config.yaml
n_layer: 9
d_model: 256
n_experts: 96
experts_per_token: 8
d_expert: 48
d_shared_expert: 0
activation: "reglu"
moe_layers: [2, 3, 4, 5, 6, 7, 8]
router_score: "softmax"
normalize_top_k: false
routed_scale: 1.0
balance_loss: 0.000152
balance_bias: true
router_z_loss: 0.001
init_std_router: 0.0129
lr_router: 0.0027
vocab_size: 32768
norm: "layernorm"
norm_eps: 1e-06
tie_embeddings: false
optimizer: "soap_variant"
lr: 0.00485
beta1: 0.95
beta2: 0.95
grad_clip: 1.0
batch_tokens: 65536
seq_len: 1024
train_tokens: 299500000
steps: 4571
dataset: "wikipedia_en"
Below are experts of layer 4 (counted from 0) of a mixture-of-experts language model. Rows are named router (the router's row for the expert), gate (a neuron's input weights, with its number), up (a neuron's input weights, with its number), down (a neuron's output weights, with its number) and show model dimensions 0-255. Each number is 128 + 32 x the weight over its row's rms, rounded and kept within 0 to 255. Numbers have three digits each.
Before each expert's rows: a language model's description of what the expert responds to; "gets" lists some tokens that make up at least twice as much of what it gets as of all text. This comes from a sample of Wikipedia text that the model never trained on. Tokens count by the router's weight.

# expert 10
Conjunctions and prepositions joining a second verb phrase or clause, mostly and, also but, or, then, into, while, until.
gets: " and", " to", " or", " with", " but", " &"
router:133083101120127132155100109193175149102121177088073184106134149143168130104189132135062099164132190144143135137085191157123115117145043083138086157152074137115132115131127131166137140181088161107094121164188081168098134151162090149096105157173118102144142121118130133135160139162144136180125154172092101088074089196126095180124142163143156088154076137130129109107158072126093175091130101098100095106099157103159197170127082100184154089189106098133176108121160158146127125094134098155154104116194172132077096141134060112113078131094112192137201102095102110150150104144130124056095121189144178141173096130142099144079155098130117115134132148154127093109126122133156121086073146086116171104088081052139114133149127151150082091100123134141103123154109121112093074162088127
gate0:148197138116149116117159149091083087096106115163114122143138181163094126123060223156073129149192109165157143096226157165131096138120132124153132162102133146120136094138131074094129100161080145163145159131120161102098161116166131128181158107129136185122137115142120096120124147198105157114176157102096159143162144093121157124134094104159099115077158100155118103184081122208122119185175127161167065100122188126058163146183188102129130123142145161105116140141122092101092150104079111154101168104103134141100105124118056194118098159095117170092082117109170143088098136132097117147191125115132104149143163129142145110087079169152086118167123180104127113093131128093170121174137096148204157116094106098120132100113129102041095050163163141121130112174106178130158131118097121
up0:162108140137163149146151143123172144162149113117057103120153120117090153208181045212164134169104064060102122192110085124142144138085090140110092086132131109090115191156121135165080182115141117098128060106107149146153086075136095103136118072101113092120169095098089099112071152134129137171108074110193074141115144135134077137184112110117127098143124116051119092165161153127099137100135173213088125142142081150098027134097078136137092110131107158130160152147160136176099123104137106120147104172159105144103155116113203147096156133146153087173115150187151131135133136126159141101111163131127141125138162124103122185145152133109115164141131133168074144098114141107159147102115125179094124158188121201099064140173087134165109168170095089108131148095102126093131128151132112
down0:099140121121080122117139102183120097137156094116154108117175100113123156137180096140126109145114160103164125152088199186137102180148120122139120112136180158101128091098189094122087170134160129131116113149115082068191130080116170129136157093162106178139139197072116109112135222180120075129135122125120151122120114097164129088116108106130117133176134088142138127155108165072097146092114144139124179133172140044104086101142110109119075142132179094099196074186180126139095115197140156124111140137123105151160108117100096063130120174136095121135135165156128146069119095149098099082116121175185158065140115123140132070119099229169106129094106130092130111137122134190136064106108178142101106122109196102113065053146110072125063122142061121134126155113119119085144128148122145
gate1:154146121141181120080178099143154066072120146079116109149114156146103098121120112125151143157164082166106109140114149172102126118127090113181110146061131152155089055160142138162121084113150127201139134103097142076140109132077093122081110156153146070135145176085122096136134134091184161104120089116123141093136121103126126135033133144147047115172148089163128159136110139142116100121129070129171112141153143079168154128147103148114102176134155125144069113135089097012134164120158148087124126129161164128136157138205133145110099134169134185111130112107142156187077088123138106129139049137119113107109166169073116142087152122087166147101119134141169108129138096108100170142145224125109157147171096077144140103120113195121152123135154139071091097081174083111138191135202173
up1:179173074117164136082165111127142080082153136110107053117140127105117111076140128162183154119151121154125128105132117156124121150073114097132090073116140160117132082127163103194099075100138118198143123072079122062088097099139101119126154151152147093109189159111196117117108138149158163053099094110159122101101113090153132138089089079142081146184154121118123133128081162156119128099116049171142131114122138098135078153128158131114077177129186119171120142191116123111110149168117151099113090157121159121144192163143149146097106168163177176112118141102168194126049064124183129200173104146132117121064153129100145158124173150075137104115110137124148154125123137103114122181160202134130131153161127100136129100109104153118139112096186147061122099091160090117139153133210188
down1:113097161140154107148125174153162136127112165146134155116111172131127177110182098109101133053166114014103116159056106117185143130164102125178123078140138128130061134148126167104150090068066124081160121126140133131137141168114078109106154208158136135144159112108102111157165088059149132146127038133116113122117138156126107124197122164151198134090087086127181094116192117111163096142093115151159122138144133116150154196140153098104135109098093197148125102105117161145143106075109135170134083093147127137115042108147116120150091180124118126119152063130074157187096160136108117182122133163144127135100103123145110147131110152110144146127115127149096111127178127105118112153118150117088120098168134166211129117157021077173166117142125137188150176062158153144126127107105150
gate2:130144144148111157163117110073148168144128082131167123149119163139134147138182184125146099073171137105131090140078135134082141108094144094152145143154146096114165107085166142099116134122122091090125129099140166138111109160051177108132156082112143145090135150155133133123153208157202159131138142136132096147118139142105143133129123119153106101142101116121149055171119133188106095125146144102142115152163115215086121109129143077149137101121076133117078135093166146124131110183080125147110149093134120164080127176151081146142060151134125156084114155080100108140111106146122127176090183124096148147179113166113126148056082105165104088112056148125096144247156135100129113128107065029103161099141095126109091197201096165159133151131172044085095112117110152192167134166099142
up2:090173137104164137103117171132094106118147129091142097134112133087160067140119135160127158194123187149129190113166161122090069139175118149120116135104166170114125100122100190125093108118119153134134157120119088079121142115154139058092139121142130062081132077144082154125183123101117107139116169121179150119125186110099137103102172110102094166061113154149123099169123128151136155193139119205157078152169166085100153092128184147073117176147123096118189125132087109053169147071199150155154158128113128121062071106142086180052122102135114116162088141108128124148116108154125092064115136140146128122139199122087145181159114132122130126144122113196166145108076116124097145112132109089117089172107192155161099112142115194074118104149154095131084169191107083166098165112144151
down2:144163160163138121147108103141147128131172133183092113131130108124118122085169136149099128112107152097144127129109120080105147147134146106096123110120119129140148132133171120126100167135132143112144116122152168131102125112151212145166126195169162123178179121138149128144125165127146176068139090125144148140103120098113120121142087201135167092088167195115098123105118138176184075104160171094123153133032122093179110113076136178137095097152097092170112229160148116185099120112157101102074119084176090186144169107164158166109134134110108120117107130127169122135123108098138156150122144144116153151096096169135135105172088092180049055147092098132109147133171142125112069168089137191067116115104085034188110095127066124191133106126120102118092106098093124154174051068110177
gate3:105093137111120138171159114121065112108108142125107120164123101156128117123154100102162082166090194162131155133137171131109119173145081138094097180155082146124092111145051096151142070078126133195127160158161090119146156103077131087097117188173084139194098166135160114171142145151120147117151155057116148119083133125134108122188097149116101110147133191130083148122111109124115094092121067131104139175141124094177113170177140175068114123086160129093139103084106097173167147181109137149122089117125195157151144149100103190108163127094146171055152105126103147156132146111126124116138106139150176113148087150160125111087112096166117101102136135103146076137157140088102104077074089107207117104102128145187086205050150133140141065168156167066054078149111161145119134113133161
up3:138098151150154108123155106137074096142146166142090111141105039203180147168147148200122100194161144067168172154140195131116088123140068123087109104124107128188118183141111124113070123094114116148141179129141135124124097144057128085132176192115133178141122139165102127138109118133080177159173154126117129171145114069114105116146112130098149193104142135128087158129132081094104133098129146154116120170143143131184113171110188193049103119105135174126127185160151163103124135120089144156119096153155089147140134130117211158085143148134154144117140077155110168125158128123139114148111060083124139105153099157138133149142086077089156105103130119125097129136105158081099093101116094115204128146094124165158044120079130073088066092130146099071126087183068118136107139136079099
down3:163122146103066071177063151118124163148108191162118136145114140146148123104132117127093134117114220104141154080087061142091156153150145146159168119135183123147155144137122145073192137132131142150103150112092188121109135152162189150073119076134127129186111115067175128183153169142125172085101119137111110085125159126113136063143084141135126091175137093137123049096138182105141082113120138109125124112132127150120255138129075127156155159160141140163124105116150091159101170139101161189169121122119103176150143148186127139154072138173155148139150086115117124120128137073133097137103151125140112118110129138130136131175195116097142112174149105098183165139104102147141139187111127126132133108228107072157156110110114168182133145095156179169136158127102107080092109100072079
gate4:083133171118124108114182173115120118094103125127183173106079112168097078090155136065122125144146144150124144097135122060153140154123087127078078211148097118114138099089158079120161133073162131159130168123142093101120068109148098123128159142142068166141114168120199123082167094188142093156055123182127156174074127151073159147144119133127147187141126180084118177118156111153188125169169110151145174127123131127131120179169167089115127114147129147058142124081093129141179121121083168125106112092103135179126135150163114095155075112118095204139147202182145131107128115126130160172129060119105130103158171179136116167145124138189081158116072097067185127111164050145117088135131110148113140114123133091137135138064185086155153140067129128170105149100113100127121110126132112
up4:110151138128138119117150167102114134116152161128155160064066118119117086069157140055144163141111133149117163103124073046158165162118110137088115219135125136118147078115150055153140109070124127150161170119167118138093069106126077122152151131164113186124065159130192155082190073152124086098067165161115139177116110117067180137132080141129139170142134134068126164114157104155168119171159124123122141185107094096117108172166166082108156106143094158088139114097088085174174109116065156136106127123091128196136132148189075094177065088123102203120142169145142100096128128147116127177128124082092127114136164146136134145153114143169117145149088127088151154156164087121101087171135081179106151085122119104115155133161163091155181151064135136172142155115130110146094100119167126
down4:139146107161127110118170169090146149156127140132114185117082128094127101085073110092161128129116118146136127175139114148128154185134160192102151159160135159155141100194108113115085213137101161129116162108095133150107108086142119139143181091176157131136143175123125098103118060183148187158101079129087160126142090046106156149118100106121111166141088130154083124085150141066133105080109087140142139106127134120134113149165129190106117175125091111156094138200120057165119063100106097085196158169112108176057149058073133068154121169166117128108159099096099162194146096149141165121093155102189137151131141147141126150165156168149119119130102097109190133143070170132177193126123136125132091162101173094154078146178092130150134155084135045121175111132092107144108124098143124
gate5:116112172183119119129047110157124133089106147095138147167141142131081153157175161091179125141125120055118159110138117148185134175119199110115142123124106098061134191203091113126125121158137169177148122155111124101130099116122101133129119093099174136137127158168085143154054156148145174173125115104120077182116100135123079116113154075151075180128115126100124116123147114071137113170163154104165089124168123124061123129158193125085142100150133167121145117149160114087114129117071150174167171074165130105082183179164169168108078175086176105135174141126132079115123172099089115207147067143146130133102099119137120155087062066093093172177146084122122119164169102123086109099063114119159181144107140091107147148168090066126141148191137109120089132155142139137111134163093147
up5:136132182173122100144105110179109131063098136123131172141123179125056152174153128095205123161108144079146146151120095155177159192133232121105146082117087126093118137182110110127095093159133144204154088135157102097158117100111129181136132105112174128155119124178097180162114158186112158128122120080129078148129126170164112179096145093119112151133161138093095062140130141052142118168156136108149100146128081113059066122140163112088110092158138132114161132127101085083107145142073132149169185089173156099087171208139172157079142081083152143138122123141120065134147172091151127185142077154119106135104118146140104135082076100120125120210150085110145102136173134075098126093082113140126154130122137096099147148137132078130131110204149094135091150152141133128084160159096139
down5:173100133102145159153123115175086133184179085134112154117138111081132101116142128160050178145123104120132163073100134128140100098110095114066097172165126101169101203073176140097129155132161151131114184133156156129174159151100183064150168065148154118143153120155092142170138163099158138148128125110170137093116149137114143140135090158125108133163080113167106123079127106149106172066134090141130162188125154143167193188194165128173188135090138069139137171173120124143126107177170132149139140149100087138156104180092065085092130123124097159133121124155147112126114085126089105035092138089140141113175070202139165156148190125142088111097150108076049085149118138133165153101146112110162116157138168136102035136170116129132120139139150099113149166135119094091189107127141106
gate6:148096142147168144093094043173123140144099146168138163123116106092174111076138142169121122166161122097128165172143121096106037078116140111145144099119107101147168127107129139123089143123082140159154158101216125147185107133172133104117119122127133136100145144094155129223140134159158176171162127111113110148114151158155159083112137130114178150213121137155122128120142083110160155095118186214121102153104134117108106086189125157120103080116118119218089202102147125081178105103119117155128146161193100162084136167093127118054154156170124075147152092165138086098080184106131124128110126111120090109132072163116144127184156112109100100139092128120084112140151128100142096129117074095126113136142145156147043161061128117100156161045112117119092138118101134104076111144141056
up6:202092110147114136073111132126157072143083112139114152071114103143117109142145169174130150109148133093128164190121122120157172135121102054135142105108114121152138130109159158095103136160127112117069151150163163179075146118162138143148121160106163155076141086150151176114158129126132118096172160185173086108148095125136170068124153103113182159181099070102155089133168153090163159119096152155138084065088103090099150100137129174111127078123090110194112201116114121146105114096121148145115147171103118190132157149132230063147132136150131133143140097123156068098088121136098127115119116112092119094126100173122150142165143123123132071122107096121074191120132155097072142149144114107110087135140132087103085096181212117079132193062243131151178155149180119115112119145137123
down6:094148128138104126184154089155160166127138100123174122172170063132122142098153157090141125162103144104154112151168153107149140130184174117154119129102141100108105115103073075133113088155173141016121103146189132138164189089091138178133086121160155128083127106095117123129113071126104093129119129098109148142113133116120137097111128114158135169081130107184111095162133107098046077182146173084148087156106145078096161118139167090137116134141185152169099116150145158155174159142130089109151104158128153072105174151148133208118138120147095049128079148163142138124184093099074112075149123113138149086148167081121165128146097110065097123141064122112231150151130150151071080103076123205126091138168179112062116140185159146120119139162087148111111127143157128133148095116150110
gate7:096143105087071119104106118155217195131100100181123085073135173143101087139133153108140133134162113121117083140133123139161103130140110244125105167122165135130086128109147102157146119078104198142130161135131111148176102173158097070076164101100157108156131146128141135124086127188097111095071107170106160143151134130162170172085151136152098088135136114110106171168088165089110106158107111152129094113138143164117142168168125115127118118117104074133082129127133094137114128130112108104164141162133116184124075153078100065198135107116097059141199162145134106133162214115127145132127108147209168149146107119158080153090091176157084111100109165100138115150077137159109149141130100089147158096142105147153145068122129143134095152171066071182085125144108102170137098057195078
up7:143099133192196150145149147085065107122126167075128181173141110096153146154117082152116135129108121126142160108112112120061146137124167050108137091156095099124174108141093140106107129144148086097145111159141157111064158059085164173189073170158130163085107099121125150128140142054171133143191129105140102128106132139093078097193143105097157162113088148144145110132183096178116150117142127077135157138096123111148112095075101134122149135124135199144156158153099132085149138089156126121105124113110159059139166088185166183073086159099135170106073117127133141118108041132125111149114134131084117110125145125077196106143165108086155146161139078146121159092179149115148117129131147165084150184098157120114130180132132099108152110077164200082151126141115103104124158201044184
down7:163172086144149102096133181151121121179173155114135130109102140111171140170142100136078109142145163096169147146113121149184218086161090107095188114137088163092113140133083119104063085155128122134181092113139118122188053131167125090150136138105084137099143123099124117104171127083106135136173135117114102092122203159117083079097146125104127135119146135176112106124193108133172131178174133134110109123178156117157140167100147124094176133108157119164092169173115120195114066089143091140099157147133119051094077119162103111171154158102120174174108107091161131107162140112131148107135121111137107174092126107098107112093139105117167138160128127066063095138114119153064156077170137152096115127129164101140084074104188163103142161162203115134078150218066102106094176123064124
gate8:149157140166104101157132132076125130166074109125125121089160109168135109140181099120129152181087162184145065079106100089092152132163122130082164081074128200124095111157141117120109121144130119076134115170156117123099176142152124109098093222203196130165162120116152153124130132063103153074071188131164084122093109134097140097148136107106156114105134130130126130153079162155115072125141113059185075083158108159180127112134119156127130126147094075092109118143134174183103154161175099100089099119152176086171180079116127165131131094100089124113138135095155134160151119118175086141141133105111089067168152134111174148123094093140166112088128096127109193187064123119112112063152123163144162150093091144120152060170098158119128154181146092126066176101139166159152157126149081
up8:195126163181046135122128150112160123087072158181085121185157118144186080117137092131134125197077146093136138102136130123080154125143140112123131091107140147120118147134118100144121127110133094070132133142150158148093177113088121086154079204195119085177157156082155097085098125131131132109055145147089109183071135139119182088121134131148157080090123116117151175160173109124149110129132135135147125089147107178170110079129090177132125137192085140098146112118176138144148140200122071073092150105175116076083151143104104171136104115090127160072126119088160083161181162069136136133106109126142022128167150103139123116142041124130131140109142112067157160104116135122099116184146133120139221122122143107125152103173075133092151152162110078140142139086128129122142186155129088
down8:076113093185116162100155116143126059060074074101141103115115092169107137107124143153158129122124165148130143104177193142107122164174094100169116156144109088166193087181117101158128082133183126118147122116160129172089122105102106087162121105110121116117095129073130166133125116127138150181097149112103179156144089147122138095066083109118175144155068182126188126111127150084134110164076132167130122084129101147146108110147130134070097125086095107135098130111136118069169078107138104128121077198123085085089123140079131137130119148110114126122110167225105138093109133156151126104141109052172103076133129095174160127173121131128108121121132133116149185146131142183101100069196137243158089125151086111148122167132174144080139136089061151072115083176136121100126147114173165
gate9:201190132071137161167127137106104091118139158121165130102131092174090157151132152093127101136084150181187100109192135103098074105158160159180150123090083174063192094164098126064128122087139158089105083115134143142157092123151136162122114114147141136122085125133080173142096209134134155134139107119079108111131092096155098209167054133116089105100101106094108127101128174139124097123139153155128151117156173131101139152179101141126150103141142222185124191149175097159094148136092185143165108166144143137143117126129085112135161116154093191105148133152081172079158123078127138138098058124096155150146183158161138154147123162145197102155115125102150127090121120145142142108034095109106152067125159179103153167134138107131112141152134118110094179098118047148122168110150145
up9:100137164093125141123149124092111109111210141095160088151114106120113120114098205077099159112129101124119161142121115175149135111110181070161061086158129153139180174126142132129116091158183125112076145152093172121140108160090103140163149097150173156141066145100041156134139157076144093114189195096109061089122174168149153169098115127110119183116098103140153131104144120104190149152142163121131125161110151120092120102124157108105170088119158184071111134152154206110113162087127115166143116104110181133069106091125115112091107106201138200103141115118112110134141138145116155084123204108171180113138140176132121110173075119130140044194129106090114088041114130133119117078142126165060117111154165122115088111138155184101112142117160105107173096083117114148121107098156099
down9:100171107090159152072096142108112104089148137095093172136082131123108122093120087150125140061164132128120131162161183135131206125100098095143106080133133086079155069093180162143091170157127110093141092106170117127106114101111106083222098178091117143129098122152149129085167135123117143119164052116112183078154165150183128076129194115214165101115202109141173107137190142150152189155116156113086177158148177150142054182119179135096162139110114098122128106128148179125111136068088088091119164137077074108087134124145136104172114103095099103146120142086142133166083078129090117113168132105127156138144133099174107154172113193120111131135143142103179126196157152133147095162141138158146165140123112111049080174163150140087136107150124131113101114197131102132139112129127123
gate10:120119178129131159163125102115093104136131125174171124144061151115112166151133153107104130124094107202131107131113052144128091107113133141152190151091134138134143106169142135105128147125166143112150103062118151179160104100146142083093114097080194134105121144120114121068133112134126071184125091065106198148140135123050054161136114145160094131173149122168180162098106075109075132123098116093159123159129177138106125153092094138163052130122150159170073097132118187069159084141150154110099184133157091068103156134110130083162184169125158093114167105192105137087171091122117089124096151085157162161113139103153120122147141170108146130149117126181104140135148117151124178104173136135092175066179128139119087130099128125182099169115062159130109148218100085144098137138214108
up10:108165138138120111123156108075116196186115126100147101175140153154170123139185106085123129126114090069113079140084110153136121149096129158131078096128152097141155115104175165152053116104109131160161143153069067109122146146102121078203174082116083174148087119100142140166151119130136151154126129130139176131131110160104127164204157140123146144108122101077156107075101069146129137150141115113169127171167191119131092084093110096040182089168114134116114118127081132090120118140111150104167080129076127103176084157161178132113073171139147142138118080058123153094088136118112127112159137168145162090154158120106140150070191195113123120069123179126108147103169170168138130091185142155133098159159120109138067125141141094068064094090080146059115124074091134161127115113094085
down10:105138125145121130100142122150183193102164079117107123135144072116111142114164117136132163098130124173052124136125125151107108118115133163194151135114085114125131173155079066106118113166177110192165137172126138100081101108085117113222151091074128111186126215043162122120161114152143108163109149158087079043161120139177154102045152134113106139073153138110160161178101118098122131163115191139105166070161122107128082096146147170091109126084146095111135163151153142115177092165194102114100149113140132097110121136094097130138093140170154166145153133151086111145144112125120168127141114146111094133116170111147117121158054182149188166116136152126183136128104122148112172136133093109105112167130063085140144179138172105101055097138069185133160093187118112122164175155107131
gate11:135140152125146111117143168129127068094176159123171110112117182139153180091093144142141092144200100162150143146109113083154151153105127121117135119088137153136120097161083164181122147200072117117140126059136160162108132121114104138101085129084120131145110169125111128160158136174126182120078133155136098125092118114128122136139087149112214119161139129150146107193126141108178111117121155129143113134069150127170093119087116121161112150207141101147114144102062091161104119126137151155119127122195186116126144139156094193080115153193115108130105097119140115166103049105142093137142102177113153069120116097134149115117115163135093056131121127199124122182155005141151119132107126093115155097163156128060081164088134157133130179085083136147109085000090144068136148134091156
up11:117202123116192109092138161123123120068147208164081096141054147133122148148151122163130163074148113134089123126153132047136123114149150100135185106121089163151118090157116130153154150162110153109115106100161145162126143069074086128125101140129126139153117137123136112150167029170086202058116175131116101134109120069146155092136132134113113095151151154135142129072175119077201133080060137129122094151108114107069076136118083183139089083163135145138145123087131087161134089158119150148110099107138131192137152124147101122131152128189089144160132099160041138136123148139113110131169157059101157131105121086149194120132126140176109127136127144178091137121094086127128181141148154156074097104164169129074123144108178183149106098112099167177080115058125181133124171177109123
down11:139089094125137095099132157135196092141110157138169169055170110050170163087171153107096113176167122170107127146089198149134199131160111051127159108139157124124112084163134099153092133144144077147138142086189100171185122111097104156075103122102122148091137163070156151139157196128076110112077083108147083044117112134134125131128135139123135155121117194151101120127105103142127155096154077131106172224128087092132111093055091131102152105150092068150078077088077086115114111138116108101131156140171137135122114116108123163136091135169131087096119131143159143132123102182140095089152120137101091155121127101130124119127110110208146097149168111096142144083115196129112097087090164142123168094073127147115146171130184127146190135090177157118065109117164149144156126078112157
gate12:129127086103141096105147143123170125110112163157123135157052104146154142135130168135080108115109120096195124144148055092161101142183156131133129098120080179152118089132147156100116161127060140102155102088163148196138113058126165113151172089083108136177066131165091139178093141112091140140152147191183108129066113064112180167161112167140134152130135114170090082101158139091117173099093167158106113172125193161167116153155115110157131103177119173191132132146115103129099123175117119121152129102134145137117103133124130144127193140187083122151207107149061111088099143135120130126133103093104064097162130131090142067162121107077135111139136141133072113103130091114125160137183077173140141117187178174107083133097110114199089114079143178162155102162040129141120177113166138
up12:127137127128058163139132138130104105184076071146168162073156123139119101159102139056134116166176129163122134115101127084146167147080126090154118207110135130086113132164130115132098065129154116130079149148134081121129105154187089102084104175153099115102152111137123069086127122119073090142148077103102135158167103164167109121091175156125045113136173126096123162129105109138164099144146043092132135174128074130115144100141158120118173152112168114111153088051118106147142109103125149103133123077108148130148140138107141133188091179026160144092126132109120132158148136148069121135132101179134154079115156123156124192124109137159100195182195135066182167141105168181100130110127156128151084139126081070141174153186157092100129118123112137113120201118188067127110116151134080
down12:065088135178124130117182089111115121101048089174069135105148144108086148218157139120133160148140158106176120126142216166126146093122112065105124110114128110177085164129097097063177084183121152153184129158132171128200117174075070100098123100186124143117188165133109100167135162057217087092106125132138111156145118120151119174143120134141153087078131187103113087126130097135149145083072107133125090106075133127157151186132118166131110163132144141102123102133149062145143157087125091106065213168127144158156125143128114091126112140157143107137140114140142130129142141092110148103121120141118101104113104178166125098170175155119109148134077183155088099119124128080144153105097186117170142163079072191112116185091115141110136107193137160112136085139106134143120132095148140
gate13:097142123075123134136153130118135095087114157102115127082096095146136163148077118077116081107168169109119110105130157111136134103116059182150141080124152122121177145067079084117170163106105129163145125155093133127135159134160170158069170065142160078132157151145150114162170181156151122141142173148121116076105188158173153140086073173149148115148127136099096163118141125185178114116099173130089066163176082070201127132178147107118104143125193095185101119155104154106028159131127125118166087131098166168165160112120096098123104102211182156072089105099148157139107148111155144103166142135134122180205122116098150072183100120162106104114103183139178097132108069071107146149134131122125068130103156148138132128100124179119170144147139160069131089160141103135083113150114093
up13:110126091185088146125145106108171158120102115130135084145118127107165082072174091127174156168113086157141178094104113172127131122103176126096063173171116125113101129158215158144143092188129137109157163120141143140141114100140126074148103174125094193119145112048128101117100129104136069100141078118130174134166087112089094152217187152132154147104134127165150116177089152047117144172140067086165220074101132127108120089094130114066101108139126114082156121142122092122192130079130152156097117115140130079120093161112129114117116149075100068165142158134125103074104106129139128146061157161173137073129147125179092178095160134134124176147107082124080124133153116156138108157158123097151189142196137128085128148064104097146087139104102123187156131084105150108147150126147160
down13:077091096125207100151203101114182131106128124101142172118130075145101123146167128189157166152195114136132137075128150162121147159081131137066131146054086135199089133173080149137152144172142125133144116081107179092125143119059080120080161178183129148089085087134048102165159180159150113105177124094140115132106061150124124144175061095162098107116137061146093110108066155109109126092082115153123151111147143162111171090164085105136101134123124102151094127144107105154111141134094161131128173113133136118126197140137127147100091134152173157145138135137116102183137133063126085049090113099126099178142145092144102092090110172150151126064161100168080142110131184126166190067143099113162165161105143115124127119123118179145166117133200088126108149110128136141108115103103123
gate14:149142134151134134108138115136166229142122087147119154095142119210183096146160169152119147081118157121090137059025112181113102103083109080104128162119107157169119148129100091115075124134127114192172144173162133152161108123138152076131119102064164110119092152099179090161163101211096130115188097161127130107120126141133110155132082089137130197083131097095109089103143154132134151134168128148071099202126129147121118214120157149082082141188096134190159162108136129125145097109154171177141054132138122140171105101065149125156082151088100139062113171116085092105084132078118135152194144110107129148075163115169118187088170097133134091085088164098157104116096102115160115138122131107083104135143104134136098135131148147098125113077092168161122156148135121137091128115135127
up14:150108132143177138109145116143162189156144079136115126090138126190148103158147181138098173054125160125100090072031064157103113108052138104087154179099122150121133109089134150099112110119132100162148107160176153138133144107134131092147120105090139103092093154105171105193143128206102135105166102154109107129148125141131139140131085087168131196090114108101134091105159184186142159162153144121063109179116131155103125203132169160068114140152069166179154151086166078140109086089123124145121086126137134130146115090103148130161095167053120134071111176110092079115055124112111100154187142105080133179097171113158104174079174097106134061094098157097157102145096089119168123149119177103106094125127136107139123154142122139140099156076058150156110155150146108161105139099166116
down14:075197096132112126162118113166101166133114177140134154149139184204172097105144115094165119129183162137099098167155164118138099106150135148109176132111083113113152074116157150098080108106109148115143157118184146160117104116117119150140122094136168156088129171121080097171153116139109133046103197128116135146122179036109151086095118143123165176155090021168161113105099173100172126117129146112154173161139104106092105086141099166191137152104159162110118131167145126124146082082061117101123100095149133136118160140147133145082124141165144135152158138144088192086160124061129133109105117123081090174128088144135097088142101140181157167161117065152066127142069150190134119151168103085120163168103115182130147110103183128186109162147131173074104158153092116188103177133127097
gate15:135118100117170112158123056167100131107145163133122092148131108057068126126117113111196132125174061124153118165149171148153182159153150099089157034132112072096069096092160145138132112135129143122181106090135134144071149086113159100151198132099137148186106151154138093172126088155127125123117108127105121149101136097125129110092169072160145128154146106165146093173075142099183138151078140155128190128081086064173122101136174152142056155122173089118073153157151139105087095174114106093107137125143144123068156134102126165107166091133142102157149105109118190161107127135167108184150127149139172105090121095154146064141180140126161101100103128165153077159202185134132155098134155107141183139117197077124095136130136146127200172144176106153111131100104172089195121158104127
up15:129064130123142168107112208098151126159186167092131098097115144124171138118172147175052122058100134118153113112165052095114151092112149100121168134067169192085168111108097153105154066128150118122117165153130081142139146126146181139137121139127156132078076083065127167125117190083106142164160114144144168103092100159126061083150147206090119136162081115069154146166134114137124168148140136105142140132164199172116136151098103139084168150118100157114167120084122154064100093144168175129124191147139100135099116153169102121154098179143124073140160064171134099127106113158149130139087136164096110098165050144093067101143116119052142133154152068137113170117104082122138139143072136195143100105199101171131126137140157152139115100088097118141128115108142125154138096097138154
down15:084161146157145094161158220151102120133123152099139120097130133093132186148055156085156141172106070168133148070117129143067118154142074138117124154136163127100146124134113142189083142146190135116172121101151060075121102122156119138179145118085109117086133130141192134183101141140125186121099099090141157142106117103110117089155118134118103163120143139095119122080180167136084118121108138154149166180220159160120140178147059147206148122116093110180097191137108138097087111073155135100155096153162109082156140113166114137162068162145154111132078131134180070135114118181149077182131156072176177088097118125100170121103108130150053139145097124159142157124118117153122143175114119159116101070173122118086109148124134160112161158093146089090166165144147098107095111169144209
gate16:127101199096128094140069124111116128098136129130106152140087159141125144137157093193088144164103164130137172155138108174144130060071158174095127134100097121122150095174180116134070133137102187160136142127120152115121114111127181094143139113142096138114144137138124142090083185137145163148099058100080122186107133121158126177160120145111117108052140072133116091109110083106117104111122103055147181143193097203062094108197117123172136112119157219128125175105095099099136151092151085126141119113149066130115112145143137095131112173081135201114096107103193142119142163109085154095094066168170083129162138133084098142167149135188134154107130142082160142132093132169109165139140165114245092102122143091146124118159076108119119073121163113139076155143137090126094136154081122
up16:137056151059160050147101119103122117059113178098079138130116162132127152134136128152146149163133217111129162129129085176144101085099169198092107121109085105150160100156167102095106077167115137128144126170134146127108098140156174091136152105116101171149128121172144127107116169132145148139130102070070120184126130115178136137172127145088122105082108077139134136093131085117119102121115088027158153161200095150091128106204144109181171117122119227146125170147127089130105139090147074140126108114145076140143106145132111151118114150094153192079128120080175132103128180132153129108078092190177104112132132149065101139133094119170118183121145120137190140120111119155140142136076120131187110114108180059166127103149077145098149114140151078122126167153127129172129088112056098
down16:092094135100144130074082154149147165123150144086128169155094146085131114137140123112173137146117062112114156117168174172054156109189116086039077097114115174141132115123105081122138160166124107103119165128079153154121173170145137102059164181212117160151144131247113151171161144091142170166113143111116156173146122148129155104157126136126105081168138108156107159118162091118132038134145151146104166185116146127154124097057180147171156086112163118143147134154115095107144197137098142126196094151127076140160164164167161112115099139117135155149123112084130125150124086159173134149117130118094223095114152148139053141133132101101138097067102136204162109116093105118124146143106180101087120108095099124102137144121118169067144074177097137126149079141135130110119098123151139
gate17:133152185127127146137170155144134169116143135102124125066119080128093107133095090074176155142084101140150113088144061117132119115151111149104107097129137137172096106096133039059088080093107157095144193125137146121161025118151059104104148116103146090125136102118144149081100113114093094120109110140083135203131137134143133158085099197166090155126095132115121115116183147117133172129098161195113124184122124159201083149155124139114133111183155166166159102178104127126146114110080082089154139181116152116164116166126131062170160135150081125097125131139179164133157140092127117236112162131074152101108161139138115158165123104070173113131123178110127104153137123129131113176097106118128131118124159140163137046160150068113146092169138086163207139140166081065108141104107122
up17:101137063131053174083117105111131132155131093123171087169080169102150112152109113131121123139107103141094125110146106123138193142147122106180140130140158149057156090177136184131124123200196103110094157085118151157111199134079142134154103150157135175109094108142081123099105183098132173141153143099135169158189085143101139134093134096198183130079128145130191160132113114153102149137103123144154169055138086096103206090063141080107131185059102133105150093111153123097106135126162110147052125195099127098078104057121167163176086109120105106171157157086096129131104109163091071086110102130151116095127118160159121173098126121148172091106103125121086200154122115160115158113113164123114139063109143125115142144113143125155117118110124131169111096109125123115184213157176137
down17:095095155137106144114111112121150099103124166116150155157187074157102080051104090105156144104136136111047156130152133156161174180164101126126148129162083107163084175105142087116157073115157113140158078087177131134087103091164079135167127173123117207172128109151188111140165152113165113172110164149182105104092084157078110140159122192131123168148103120135119137141182133089102133146118146130128130144152172167121147142187176131098173076126087115116117159115123131073178132123112142136122144149155147079166140147143060134101183121159112132083122163179113163135104087170130121097151137114122122122141126127099144129140064110151082101118066170083087169115155065133178074160061094134115125118097096103079090152110123108135144115096142222115133186063168215156112129109164093